Experts of a small language model.
Size: 9 layers, 30.5M parameters.
Experts: 160 experts in each of 9 layers, 32 GELU neurons an expert.
Training: a variant of Muon for the experts, 390M tokens, 5948 steps.
Below are experts of layer 6 (counted from 0) of a mixture-of-experts language model. Rows are named router (the router's row for the expert), up (a neuron's input weights, with its number), down (a neuron's output weights, with its number) and show model dimensions 0-111. Each number is 128 + 24 x the weight over its row's rms, rounded and kept within 0 to 255.
After each expert's rows: a language model's description of what the expert responds to. This comes from a sample of Wikipedia text that the model never trained on.

# expert 2
router [111 141 108 109 107 141 134 144 140  88 118 152 136 152 169 146 128 137 174 127 187 109 149 160 113 113 165 116 157 107 180 124 131 143 101 119 138 147 109 123 147 134 139 141 145  98 161  84 140 131  70 151 108 158 125 134 113 109 102 159 111  77 133 147 166 122  90 141 225 104 141 106 144 107 113 146 135 129  88 105 106 147 140 156 122  80 165 135 122 140 125 112 128 130 133 106 157 127 122 106 102 159 153 129 105 111 147 160 113 101 115 108]
up0 [117 132 113 111  87 129 133 101 153 123 102 161 121 163 129 109 178 143 131 154 122 160  73 157 130 153 143 112 131 149 127 137 160 111 149 117 162 139 166 130 154 120 124 137 137 150 133 181 131 153 159 148 172 122 126 121 129 112 121 110 131 172 118 132 141 142 141 129  99 119 116 129 131 114 161 113 108 117 124 119 148 174 147 119 117 140 148 104 119 129 110 134 131  94 144 137 140 160 111 114 109 116 122  76 127 173 123  98 141 103 133 122]
down0 [112 123 148 114 148  90 124 137 174 129 102 148 143 147 132 149 145 147 102 174 141 137 145 120 141 136 135 120 129  99 125 150 132 142  98 122 106 113 115  81  88 150 169 146 149 160 118 146 172 148 144 154 138 168 117 134 160  81 123 105 127 115 102 119 127  94 124 131 115 159 144 129 119 102 137  94 102 130 150 138 134 149 137 135 135 116 129 106  99 122 130 110 130 112  95 153 119 141 142 131 109 131 151 156 111 165 109  92 164 165 141 112]
What it handles: Function words and short words inside quoted song or work titles, such as and, of, the, You, Must, Did.

# expert 41
router [ 77 109 113 110  87  97 131 131 118 109 125 138 126 158 140 143 170  94 147 137 155 126 152 140 133 100 176 158 125 147 147 117 174 113 115 149 112 105 132 128 138 160 104 152 142  82 167 134 130 164 111 134 108 116  69 121 122 124 133 127  85 112 118 157 177 110 113 131 180 104 146 137 120 136 113 122 116 143  82 102 119  94 150 166 120  90 124 140 126 162 122 135  93  68 149  92 146 113 137 133 151 141 169 144  99 114 108 136  78 115 115  94]
up0 [159 158 109 117 140 112 158  94 100 150 124 133  98  94 137 151 137 158 105 121 131 125 130 156 125 127  83  81 140 133 167 134 144 119 127 115 119 113 119 126 194 106 128 145 123  71 117 120 168 168 130 147 147 122 153 107  97 119 144 156  86 118  77 155 141 131 169 181  94 125 156 129 132 127 147 124 111 132 131 123 104  97 133 135 144 106 112 151  96 131 109 131 144 134  82 133 109  60 131  96 118 165 154 168 161 128 129 132  79 127 170 117]
down0 [125 146 122 111 158 156 147 130 110 124 105 138 133 162 139 125 138 155  96 136 110 119 168 135 145 129 138 130  85 136 128 148 121 155 101 110 145 132 132  98  99 127 128  90 105  90 105 128 116 148 154 102 123 165 169 147 147 128 142 110 147 103 146 143 110 119 110 139 112 173  86 122 134 161 166 123 123 145 126 113 155 124  97 142  82 114 157  99 139 162  92 136 140 112  95 142 130  98 135  83 184 123 136 142  84 127 133  84 161 118  72  92]
What it handles: The preposition in before years or months, e.g. awarded the medal in 1967, sentence-initial In 1950, plus month names and event names like Championships.

# expert 37
router [122 119  82 119 140 136 118 171 144 139 155  99 139 141 145 163 155 155 136 133 157  91 136 147 125 105 127 115 180 157 124 116  85 181 123  91 116 111 130 165 161 147 138 131 135  93 126 144 105 143 113 133 139 161 107 116 123 147  91 147 103 135 143 142 149 137 129 141 133 126 136 110 141 153 106 143 155 153  89 146 119 145 113 157  98  92 166 116 125 172 158 159 100 103 131  92 103 115 101 140  98 131 140 167  97 121  94 152 102 127 146  97]
up0 [100 112 106 104 120 120 114 149 183  96 123 113 155 113  98 148 117 158 123 156 114 135 146 123 123  93 115 130  69 149  99 102 103 128 150 172 146 126 112 147  96  99 123 141 131 102 115  79 138 140 160 109 105 164 137 171 105 137 145 150 131  74 105 147  95 160  93 159  93 108 134 131 163 175 122 164 150 128 160  99 114 144 124 127 159 111 147 106 107 169 133 149 112 124 140 147 121 118 136 139 136 120 165 112 156 135 113 102  91 130 127  93]
down0 [129 101  98 160 133 149 143 122 144 146 131 144 133 111 125 113 139 120 148 136 142 132  73 100 127 118 136 174 160 130 115 124 121 130 144 129  81 128 114 178 158 112 107 130  84 130 127 127 163 134 109 119 108 105 113 151 164 151 171 137 139 123  99  82 123  96 123 105 147 102  97  83 101 139  90  69 153 144 133 107 151  98 110 110 138 129 158 119 102 114 161 126 167 146 135 150 119  82 107 142 131 139 121 109 138 135 105 122 155 143 130 125]
What it handles: Capitalized first pieces of foreign or unusual names and words, such as M, K, Ko, Ka, Kar, often Indian or Slavic.

# expert 58
router [ 98 171 127 111 131 121 128 124 176 115 132 140 109 135 134 120 141 132 142 136 162 128 120 150 113 127 130 144 139 150 114  95 153 176 138 108  85 116 130 178 143 149  95 160 158  80 142  94 106 115 102 138 138 156 102 109 106 144 148 133 131 118 133 147 165 123 122 138 133  62 168 119 134 156 133 135 131  99 127 147 111 156 130  93 173 113 147 128 118 150 163 203 106 137 162 102 141  86 113 110 117 110 133 129 138  83 116 130  94 101 146 104]
up0 [107 146  64  88 112 137  93 133 128 125  91 115 121 144 140 109 131 113 155 111 159 116 116 156 149 117 121 141 112 107 146 122 123 146 140 127 108 100 126 136 105 126 144 135 142 120 134 157 119 120 138 135 200 135  60 140 130 189 179 181 161 141  83 147 118 164 139 116 149 116 150  85 135 111 138 149 138 112 115  90 142 168  99 123 143 138 161 119  83 144 159 131  96 123 133  91 122 112 127 135  97 125 135  66 150 124 141 121 119 139 103  88]
down0 [115 139 120 160 149 118 167  93 173 149 107 113 113 107 108 135 137 117 116 122 116 106 112 123 108 145  84 127 104  75 113 145 133  74 134 137 122 115 153 183  83  88 167 160 137 100  94 125 114 160 114 135 142 133 109 131 147 109 144 178 127 124 135 123  99 114 105 134 127 123 126 149 158 145  75 133 129 121 122 158 143 130 153 127 163 126 161  88 117 111 126 131 137 131 105 107 120 147 178 118 123 161 128 164 121 115 126 106 160 165 158 135]
What it handles: Match scores like 1–0 or 3–6, small counts, and vote figures in cells of sports results and election tables.

# expert 50
router [119 134 128 107 122  79 136 148 158 130 132 151 197 170 147 180 156  97 122 113 127 100 170 160 110 105 133 137 151 168 146 131 151 164 123  71 118  92 140 107 140 169  91 121 137  94 137 145 119 125 118 158 131 121 147 121 125 138 117 124  89  89 133 152 131 105 118 147 158  34 133 141 111 150 114 145 138 105  88 159 130 139 137 139 110 110 156 127 153 113 159 158 124 125 148 112 148  95 133 133 115 123 115 118  90 139 143 144 134 117 121 135]
up0 [133 120  89 117 162 130 133 122 106 116 104  95 159 144 123 129  95  99 153 126 101 114 156 149 132 127 106 130 131 156 199 111 130 186 103 129 130 143 120 163 150 126 103 187 112  71 108 193 171  98 145  62  83 156 155 119 132 133  94 138  98 101 145  94 112 103 106 129 151 115 165 152 134 125 125 176 117 119 144 127  74 110 108 157 120 128 146 145 129  99 110  92 180 109 135 127 103  99 105 122 124 150 116 126 147 105 129 124 124 113 120 170]
down0 [143  99  96 106 130  94 151 115 136 146 136 125 119 131 128 164  97 153 128 126 105 107 167 117 110 162 126 114 136 164 141 130 101  85 129 141 130 152 136 143 103 131 106 121 139  87 126 156 149 138 147 146  86 123 142 206 125  76 124 149 144 148 111  90 151 102 158 138 120 141 141 146 125 156 118 148 102 116 172 134 111 149 143 100 146 119 174  98 155 149 114 141 163 135 123 102 133 121 113 133  74  95 141 152 144  59 174  87 122 130 138 126]
What it handles: Pipe separators between cells in sports results and statistics tables, plus country codes like FRA, GBR, AUS.

# expert 45
router [108 128  91 114 116 145 139 176 113 119 109 127 139 139 150 159 122 147 136 126 130  50 138  98  98  95 137 133 128 127 112 108 126 137 141 102 121 134 106 172 132 140 163 128 140 108 111 132 121 118 109 139 124 156 117 152 134 125 122 110 128 131 125 159 136 142 125 141 155 123 153 106 116 149 118 107 136 142  63 117 149  86 121 159 112  86 164 118 121 140 122 148 102 117 151 130 123 124 121 117  91 172 112 143 117 128 136 125 109 114 138  99]
up0 [147  90 105 153  92 163 128 125 113 143 132 128 178 124 136 100 126 154 138 185  85 135 139 133 152 146 125  84 100 162 101 150 135 110 125 149 133 134 139  99 102 157 135 109 146 145 135  99 127 141 187 113 140 120 132 113 115 137 129 146 107 128 134 108 157  90 157 136 148 170 131 153 191 156 146 162 137 113  94 141 130 145 140 114 109 109 153 123 145  98 109 165 137 171 112 107 127  97 103 131 142 123 147  73  94  95 104  84 117  76 130  96]
down0 [158  91 167 139 121 145 152 140 111 113 132 127 146 163 166 118 154 101  60 114 126 150 144 111 171 101 133 147  84  93 117 167 126 123  90 157 107 147  91 124 103  90 116 152 155 143  91 138 144 149 112 203  95 135 118 144 112  73 135 135 109  92  98 106 144 119  83 138  98 137 160 126 135  72 144 179 120 138  96 143 155 126 109 164  98 106 135  95 138 104 164 131 145 188 135 124 115 119 132 132 106 115 110 110 121 129 135 128 153 116 163 104]
What it handles: Surnames and surname pieces after a first name in credits, lists and tables, such as Smith, Watson, -ović, Rogers.

# expert 57
router [119 116 112 118 148 161 137 150 109 120 137 116 150 153 147 135 178 113 116  85 135 140 185 132 139 111 110 109 175 150 167 126 174 177 131 134  89 126 150 165 128 161  83 115 166 122 116 137 118 140 115 141 131 125 111 144 107 139  61 134  86 104 121 166 155 100 112 161 133 113 129 152 105 134  98 143 139 130 105 135 165 133 115 161 112 114 148 143 152 135 155 170 102 136 134  59 152 131 103 101  89 156 151 151 110 104 105 127 109 121 136 140]
up0 [135 154 123 136 158 117 157 121 122  96 134 136 161 100 150 146  75 137 106 132 149 131 155 117 134 145 112  97 104 144 136  75 132 140 116 132 115 105 125 153 171 111  97 133 103  85 114 141 147 131 162 151 143 114 129 113 102 102 145  96 132 151 154 152 131 147 132 162 158 167  95 141 124 152  75 147  87  91 133 113  85  91 120 135 161  92 164 147 117 158 111 112 119  99 132 144 194 139 157 148 136 124 137 111 109 142 113 136 104  81 146 118]
down0 [164 126 169 161 130 130 133 144 122 103 133 159 126 144 123 137  99 113  78 146 151 106 149 174 129 130 146 131 131 154 172  90 151  99 117 133 108 131  81 101 124 145 131 129  97 141 127 118 123 140 161 116  71 111 104 137 158 111 122 126 157 173 173 129 144 132 135 122 124 136 135 105 120 146 144 121 137 149 159  87 110 140  98 170 128 156 139 105 151 111  86 135 143 151 124 133 139 116 139 103 136 120 109 128 141 132  90 119  87 141  93 100]
What it handles: Single capital letters and short word fragments starting abbreviations or split words, such as F in FDA, G, K.

# expert 7
router [123 112 100 157 129 104  99 147 104 136 103 126 122 127 162 116 144  80 207 102 124 125 133 130 132 129 155  98 157 130 118  67  83 144 101 119 104 125 108 131 143 149  71 135 130  91 128 166 162 104 105 145 113 126 132 129 150 121 161 126 100 109 116 166 153 126 145 174 151 140 108 157  96 128 126 115 117 140 125 131 168 160 118 137 146 121 142 107 165 140 151 126  91 122 116 136 133  71 119  81 128 140 155 143 113 146 125 146  87 122 163  97]
up0 [153 144 101 143 130 153 151 152 114  92 139 154 141 100 158 131  78 114 209 142 109 154 109 125 104  99 113 115 155 136  81 132 105 120 144 148  92 148 133 145 120 107 158 150 103 116 142 121 127 137 114 225 143 116 106 122 112 127 136 148 117 123 156 130 176 124 123 128 158 164 129 120 130 110 160 159 146 149 138 154 160 136 111 125 121 101  92 122 164 105 118  57  92 111  99 104 145 125 111 146 122 133 111 114  76 121 146 101 128 145 107  90]
down0 [ 99 103 144 188 114 132 133 151 136 128 125 155 134 112  76 111 122 188 100 152 152 134 130  94 111 144 120 178 148 134 158 148 124  94 130 145 139 120 123 104 119  99 119 110 144 147 134 119 115 104  86 164 142  99 123 133 121 100 164 163 122 119  95 108 124  85  98 146 128 109  97 134 137 114 169 156 126 142 175 142 107 123  90 130 117 140 127 106 165 114 133 120 103 125  88 132 145 143  88 138 152 140 152 118 103 140 122 133 168 117  99  93]
What it handles: Country, state and city names in location phrases, often after a comma or United, such as States, California, Czech.

# expert 36
router [103 141 139 102 153 133 160 147 119  84 131 142 138 116 150 111 134 119 133 127 166 105 128 127 106  92 163 135 122 125  95  89 136 165 116 139 127 115 121 119 177 162 116 184 136 103 123 134 110 126 106 160 137 123 102 143 117 142 143 102  79 103 128 145 123  98 138 174 159  96 188 151 156 108 128 144 129 118  96 115 110 121 131 149 127  96 148 165 149 120 123 178 108  84 122 121 107 118 117 124 140 145 139 117  79 115  96 180 110  96 171 138]
up0 [148  98 154 159 155 137 159 176 153 115 134 121 116 124 132  96 111 152 124  96 141  96 111 181 187 118 145 141 136 153 106 110  93 153 148 107 120 126  93 115 124 141  65 123 167 149 127 145 118 119 133 165 159 126 111  66 129 113 112 175 120 128  87 143 149 144 113 145 118 122 104  84 159 136  92 159 133 102 129 146  65 110 161 122 121 135 142 180 119 154 118 131 121 152 117 174 137 116 142 105 153 130 103 124 102 135 111 147 102 129 142 127]
down0 [ 98 126 145 163 148  94 107 114 141 137  93 121 157 162 140 108 123 111 118 101 136 108 152 113 103 102 104 137 145 128 128 175 106 146 116 154 108 173 119 111 144 123 154 159 173 140 187 146 124 105 127 122 148 117 140 107 127 108 154 122 142 106 142 132 152 139 163 153  61 146 136 141  81 135  92 162 132  92 138 125 147  82 136 138 153 103 126 136 162  95  94 146  63 149 132 142 149 132 139 167 131 178 102 148  87 151 130 134 174 129  99 126]
What it handles: Full stops, line breaks, and closing == of section headings, marking sentence or heading ends before The, He, In.

# expert 25
router [ 65 148 114  90 142 136 131 128 158  97 129 115 146 141 119 133 134  96 141 106 149 100 127 102 108  91 201 154 107 125 116 115 114 180 104 129  95  92 122 177 144 129  94 154 149  62 141  90 118 119 131 133 115 174  94 177 142 135 155  97  99 133 134 153 143 125 126 127 153  71 151 118 170 118 123 136 140 144 104 109 141  96 151 133 186  82 147 164 111 120 114 166 126 113 145 105 137  89 119 126 122 151 139 138 108 121 104 125 140 121 130 104]
up0 [140 139 122  61 155 114  76 135 133  96 149 118 116 128 134 122 106 127 148 134 130 113 130 156 170 165 100 138 127 124 166  66 123 145 134 148 111 114 150 137  63  95 110 158 127 136  98 139 161 129 148 153  70 131 118 142 135 164 105 175 125 114 105  88 132 142 128 134 131 133 124 136 113 151 157 159 140  92 122  94 112 124 110 150 100 126 111  94 174 138 141 145 129  95 115  97 127 133 141 138 118 134  95 104 155 134 128 153 153 133 161 119]
down0 [123 111 118 109 100 143 156 109 109 155 117  93 148 106  80 147 155 115  98 157 109 169 137  93 147 126 108  76  96 137  92 151 147 136 154 168 141 151  99 143 133 111 147 124 134 140 140 110  96 118 107 108 125 150  73 163 119 120 150  96 162 158 112 145 169 151 159 151 148  66 125 127 120  97 110 129 120 116  77 147 127 112 117 141 135 114 109 104 129 147 164 127 122 116 100 156 134 124  98 170 159  96 183 144 124 148 111 138 148 139  98 135]
What it handles: Final tokens in table cells and lists, such as States after United, closing parentheses, and scores or numbers before a pipe.

# expert 43
router [ 79 147 101 104 121 120 142 162 138 111 143 129 132 113 134 161 126 121 136 119 148  85 114  94 113 124 167 133 153 111 151 118 126 171 123  91 112 134 112 130 188 142 131 116 139 118 128 119  93 114  90 120 112 149  93 158 112 152 116 148  85 153 157 138 131 128 177 124 131  99 120 106 111 139 116  99 134 114 116 151 149 100 125 148 111  59 150 114 162 155 158 188  95  88 156  93  99  88 111 112 111 128 114 145  91 101 106 122 118  96 143 107]
up0 [ 61 154  86  91 179 147 119 149 122  93 117 138 127 104 116 121 124 157 144 115 131 112  86 146 197 112 134 169 157 162 133 141 151  95 100 124 122 141 113 145 126 180 146  97  81 164 137 123 164 144 125 115 114  91 110 113 104 121 129 143  89 136 131 164 109 113 130 126 149 136  82 138 129 122 167 119 120 146 125 125 100 162 105 126 125 120 179 121 144 132 158 139 138 120 142 111 145 101 130 167 137 153 108 118  89 139 150 132 147 137 102 136]
down0 [115 139  64 147 154 148 147 113  95 154  84 128 107 132 145 123  80 129 119 132 140  72 106 120 119 100 142 156 124 129 113 155 126  90  97 173 140 106 125 142 121 127 132 102 173 176 106 134 150 166 113 165 143  90 163 153 159 110 162  96 113 116 112 140 165 119 119 103 130 121 147 149 126 142 128 117 128 143 136 134 105 104 135 142 178 161 168 120 160 142 120 119 102 119  85 153 147 115 153 127 171 177 135 119 146 153 137  87 165 115  94 144]
What it handles: Word-final pieces of surnames and Latin species or family names, such as -us, -ensis, -idae, -ović, -ová.

# expert 28
router [ 84 150 145  88 151 124 112 193 169  81 110 183 130 138 150 124 151 130 124 117 142 117 150 154 116 145 157 154 143 159 149 104 147 149 163 121 141 134 145 133 150 160  68 107 116  83 113 134 139 115 103 160 120 121 110 120 144  94 102 148 102 123 132 167 128  96 103 152 122 108 130 132 138 127 132 146 147 134 134 143 105 124 138 114 138 117 143 112 138 100 158 170  80 142 137 106 157 107 143 107 132 115 130 129 128 106 104 174  73 126 143 169]
up0 [137 126 124 138 135  96  85 132 169 142 116 165 135 112 109 136 165 175 122 158 107  90 136 147 117 122 135 135 113  96 114 145  94 119 149 132 133 130 133 152 116 122 126 122  90 130 130 170 136 103 140 120 117 189 119 126 122  94 127  99  83 110  95 163 152 141 105 122 140 169  93 128 151 130 111 110 139 116 111  96 103 108 123 150 133 123 178  96 140 105 152 131 175 107 134 103 142 128 100 106 107 121 107 137 104 122 120 132 110 142 142 160]
down0 [132 107 142 115 129 123 127 173 116 116 139 125 122 103 112 138 135 139 118 130 139 126 132 126  98  80 125 115 102 131  79 173 124 123 131 106 127 129 129 169 111 162 129 128 107  89 108 139 174 117 128 123 128  98 183 150 185 133 145 131 144 131 145 155 111 163 128 115 100 165  89 169 124 129 107 103 102 142  91 133 102 150 107  98 115 146 150 110 141 103 131 155 104 155  84 142 118 149 126 132 135 165 120 142 102 135 118 120 128  89 137 145]
What it handles: Digits, commas, plus signs and pipes inside numbers in squad, vote and results tables, such as 14+6, 1,231,397, £, %.

# expert 32
router [ 68 135 120 139 115 131 124 137 138  91 110 153 127 122 170 111 102 135 159  92 147 102 128 145 107  87 145 137 153 124 139 110 114 164 149 104 153 181 104 126 119 142 134 152 133 118 157 116 155 113 116 122  79 156 128 172 137 102 111 129 110 105 101 164 161 124 132 123 194 102 139  99 149 115  96 134 127 118  76  73 105 128 115 109 120 114 173 126 117 136 143  95  90 143 110 109 133  91 116 116 120 172 148 122 125 112 103 169 136 132 121 153]
up0 [107 122 120 177 143 115 150  96 130 149  60 108 124 128 136 104  90  92 138 165 146 112 117 145 144 147 141 141 174 127 159 167  85 125 123  86  94 113 135 103 133 126 108 103 126 125 124 146 144 121 152 103 127 137 127 113 137 181 166 142 105 138 136 153 130 119 134 116 129 150  93 124 161 124 124 174 111 120 125 163 134 160 140  98 104 120 178 143 137 107 115 104 134  98 156 135 156  99 133 131 181 144  99 120 104 141 109 135 120 157 176  82]
down0 [131 118 129 109 137 114 111 151 139 101 131 133 112 173 118 118 149 122 152 153  87 125 126 119 155 123 125 146 114 136  80  69  95 105 127 127 108  96 169  86 102 137  81 125 176 185 184 115 142 108 146 121  96 126 140 164 127 140 114 111 142 137 145 146 135 118 127 114  99 139 130 140  86 164  94 101 162 128 138 100 136 116 152 183  87  94 142 152 100 138 146 115 156  99 112 106 103 153 109 129 121 192 153 148 129  92 115 135 121 102 115 151]
What it handles: Capitalized content words inside song, album and book titles, such as Girl, Love, Night, Hand, Paradise.

# expert 29
router [127 118  97  95 128 103 154 156 151 120 169 136 182 130 147 133 142 128 139 117 143 103 141 123 115 108 181 176 170 127 142 108 139 131 152 136 117 133  87 137 146 179 100 173 123  96 122 136 130 115 135 125 133 118  85 143  81 151 125 162  94 144 139 122 164  89 141 172 170 137 154 150 137 187 122  88 172 123 129  83 143 146 131 129 110 116 152 111 177 172 125 148  91 118 140 111  88 117 148  97 105 168 129 147 132 128 117 154  78 112 161 131]
up0 [162 121  95 131 112 128 131 157  86 117  82 124 111 143 143 106 116 112 128 129 148 156 139 108 120 101 136 128  94 136 103 126 141 130 142 125 124 159 109 119 119 128  59 109 140 113 100 144 135 172 176 118 100 115 192 142 151 127 150 138 143 114 120 147 167 112 148 133 152 129 136 155  65 116 128 149 150  74  75  76 107  97 116 110 122 144 147 119 115 131 142 122 125 125 148  89 153 143 134 126 128 152 154 135 126 137 104 131 168 103 127 151]
down0 [111 132 127 115 138 123 116 118 149 143 104  98 156 155 191 121 116  94 118 131 112 128  98 153 126 113 105 159 132 133 142  82 131 108 141 105 137  97 168 164 192 139 137 100  93 136 152 116 148 139 126  90 152 182 138 112 156 102 162  95 129 148 138 163 115 160 121 130 142 192 106 149 125 145 139 120 110 111 115 145 113 110 108 148  94 127 122 154 121  94 141 125 137 110 188 137 123 134 156  96 166 157 164 115 130 121 139 186 120 151 186 145]
What it handles: "the" after of, in, from before institutions or countries, e.g. the United States, the University; also birth and death years and field colons.

# expert 12
router [122 102  74 114 113 120 133 134 138  91 110 146 132 152 171 128 154  94 153  97 148  93 137 120 117 128 170 140 147 181 124 108 148 121 132 121 106 144 141 118 169 122  83 145 164 118 107  60 139 135 132 145  97 136 143 123 124 156 115 142 105  91 109 143 142 126 171 153 163  96 176 135 122 153 136  93  98 145 131 100 110 141 127 122 122 103 164 126 114 153 101 135 108  88 162 119 151 144 147 127  98 156 129 148 106 141  92 131 121 118 127 160]
up0 [124 160 140 135 101 125 162 108 121 152 147 109 112 103 182  98 123 132 129 144 198 110 132 106 151 118 149 114 182 143 168 174 108 123 155 148 140 119 130  99 144  92 129 126 128 128 161 165 131 157 100 117 126 124 133  79 109 134 107 112 112 118 121 107 143 131 131 135 129 134 114 108 117 150 129  69 104  93 135 145 148 129 131 141 138  94 114 129 116 134 104 138  90  88 168 121 180  77 115 141 117 175 144 167  91 119 144  95 147 112 148 148]
down0 [113  79 140 137 158 142 158 145 124 150 123 121 142 124 144 116 106 137 127 157 141 162 146  96 149 161 146  93 110 163 110 148 165 114 146 132  97 131 123 105 109 163 109 175 205  59 175 155  95 155 136 128 177 138 133 150  78 125 110 134 125 107 127 126  97  87 129 140 132 128 120 120 147 128 133 132 131 179 132 132 117 114 139 149 166 127 138 132 142  87 164 138  98 122  97 119 106 105 114 155 106 102 107 135 101 139 114 174 151 134 135 116]
What it handles: Dash starting each line of infobox spec lists (Doors:, Battery:) and pipes opening or separating sports table cells.

# expert 5
router [104 121  95 134  93  86 153 165 147 113  97 148 145 158 159 123 193  99 154 123 143 113 150 141 118 125 140 141 140 146 132 109 138 148 130 101 117 112 139 149 151 157 140 135 104 101 140  79 133 152 117 121 101 135 161 121 126 140 101 142  65 117 171 121 128 135 158 161 167 140 126 156 131 132 135  80 151 134 120  95 117 136  90 155 153 114 146 147 120 134 127 178  96 157 157 124 118 155 130 147 144 158 149 148  89  66 122 141 109 132 111 100]
up0 [153 111 178 141 117 113 105 134 146 136 113 151 173 134 108 114 120 150 123 124 108  92 126 122 142 114 114 116 138 116 147 133 101 131 130 123 121  92 138 152  96 154  85 155 130 142 120 147 131 132 104 139 130 123 116 148 133 118 100 161  90  93 165 133 156 104 129 132 149 108 127 106 114  96 150 107 125 143 115 105  94 123  68 139 146 146 132 121 115 145 148 116 141 157 130 179 137 153 148 121 116 174 156 100  89  84 156 154 126 116 139 134]
down0 [135 134 145 152 137  92 106 124  82 170 100 138 128 152 147 109 167 112 160 125 146 131 152 149 159  92 160 143 134 140  91 137 107 105 132 149 131 117 130 109 107 103 116 161 110 197 152  98 161  95 120 161  93 104 153 131 141 116 141 159 133 152 158  83 163 110 146  91 153  82 125 114 137 126 124 104  99  78 102 132 120 114 123 112 125 101 103 139 106 138 112 128 109 124 116 176  85 174 157 156 121 122 130 149 106 104 116 157 131 134 133 119]
What it handles: Line breaks before list items, section heading markers like == and ===, and opening parentheses of disambiguators or birth years, e.g. (footballer), (18.

# expert 26
router [ 77 123 114 142  96  81 119 136 139 116 139 153 173 155 180 136 145  93 177 123 139 126 137 148  89 131 134 107 127 145 131 122 124 132 114 130  95  84 161 117 164 153  99 128 149  86 122 118 115 133 149 145 127 113 101 106 119 145 106  97 127  79 134 183 141 130 182 146 129 115 158 156 145 139  88 103 150 137  91 127 141 133 113 149 153 106 134 133 122 136 114 154  99 127 157 101 119 106 128 152 128 183 119 112  97 135 114 172  95 109 131 138]
up0 [109 124 103 114 131 130 127 152 154 129 140 123 125  89 121 115 128 136 127 139 164 163 113 111 142 168  98 107 122 121 100 100 132 119 153 150 115  85 145 128 161  79 140 139  77  82 163 123 150  79 125 165 106 134 164  99 120 115  97 159  81  91 132 114 127 161 159 164 105 114 103 126 146 111 144 122 140  56 141 148 134 147 130 137 170 122 136 140 138 149  83 101 102 137 157 105 150 107 109 152 119 143 107 158 150 136 138 109 104 105  94 145]
down0 [128  94 163 135 157 145 132 127  78 151 167 126 134  96 115 148 127 114  70 137 184  96 130 113 158  88 143 145 126  90 120 113 110 147 115 137 141 153 116 107  95 148 144 112  89 134  99  86 145 133 105 160 115 127 125 108 127  87 143 107 162 169 166  92 142 156 183 103 117 102 140 101 175 113 148 154 107 113 118 129 149 125 138 132 154 111 132 145 101 144 157 104 134 171 144  91 139 134 138 108 123 115 163 143 130 123  80 120 152 135 151 112]
What it handles: Line-initial list dashes, table pipes and field labels in election and officeholder pages, such as Party, Mayor, Parliament, Turnout.

# expert 16
router [108 156  95 134 133 112 143 126 161 130 155 152 169 152 152 176 107 117 126 133 153 101 127 125 151 108 164 156 148 138 144  80 151 156 114  96 122 138 106 133 138 159 141 153 118 121  95 116  98 135 131 143 135 120 165 111 122 120 130 129 111 131 163 149 150 140 145 176 120  70 156 133 153 186 106 131 167 117 135 127 164 142 117 145 115  93 132 133 117 128 141 165 123 119 108 125 116  95 146  79 132 177 109 124 104 140  92 160  90 122 127 118]
up0 [108 126 129 134 116 103 104 153 137  71 102 154 148 158  72 172 148 181 137 144 101  94 135 129 158 117 126 170 127 140 175 119 113 143 123 116 155 114 126 115 140 128 132 142 123 117 146 156  88 145  95 124  93 184 122 108  64 153 118 141 115 144 152 155 114 127 149 134 116 131 118 132  96 140 127 148 125 103 116 148 165  89 146 184 126 137 139 116 145 112 183 177 153 137 132 136 119 106 157  99 129 119 140 119  81 139 116 166 150 114 128 114]
down0 [123 124 148 128 122 135 145 126 119 102  73 120 109 116 143 133 125 106  85 122 155 196 114 100 118  84 130 155 106 118 143 142 128 162  81 127 171  98  87 183  94 128 163 163 120 155 158 123  92 109 155 101 102 123 143 140 101 173 124 143 166 138 151 152  94 141  89 135 140 116 111 130 150 124 111 119 113 152 141 130  87 119 141  91 134 126 163 129 108 122 104 165  97 147 102 182 148 125  94 143 127 137 117 168 171 132 131  93 168 149 100 122]
What it handles: Pipe separators in election and statistics tables, number-plus-semicolon list items like 3;, and line breaks after section headings.

# expert 34
router [ 58 172 134  76 122  88 130 151 171 115 129 122 140 181 163 123 134  93 157 149 114  94 109 140 112 129 187 150 118 125 148 110 118 178 146 119 105 155 108 163 132 125 115 151 162 122  88 110 145 114 136 109 135 111 126 115 148 141 113 114  99 127 130 157 178 131 143 148 146  62 132 133 123  98 106 116 170 121 123 118 138 141 167 132 150  85 161 130 131 154 124 137 134 148 134 124 130 111 106 109 121 161 163 144 127 103 133 142 113 132 163  94]
up0 [110 122 130 135 108 141 106 132 169 129 124 141 145  79 137 136 145 119 176  87 110 106 125 126 123 106 173 139 130 130 138 195 147 177 133 132 127 132 162 143 111 156 108  96 164 104 111 112 120  91 147 146 154  95 147 114 123 126 118 138 119 142 131 138 192 123 131 138 126 100 101 137  96 121 117 156 168 127 130 152 131 170 152 127 150 119 159 131 115 162 141 138 124 147 111 101 135 147 156  91 139 116  89 104 171 172 119 117 107 123 137 115]
down0 [146 131  97 184 196 131 119 181 136 130 126 104 130 139  81 150 153 123 104 163 126 135 132 146 149 144  68  96 124 138 174 136 126 144  58 107 141 127 158 133 150 117 126 130 111 140 123  94 137 109 143 144 148  91 112  88 107 133 129 122 126 123  91 103 131 104 115 145 100 127 126 148 141 174 141 139 118  92 135 117 126 118 137  97  88 138 128 163 117 135 142  98 132 156 106 143 141 149 169  69  84 154 141 140 172 107 131 134  93 183 105 142]
What it handles: Pieces of Chinese, Japanese, Greek or Kannada text, romanized syllables, LaTeX backslashes and braces, and closing quotes or parentheses.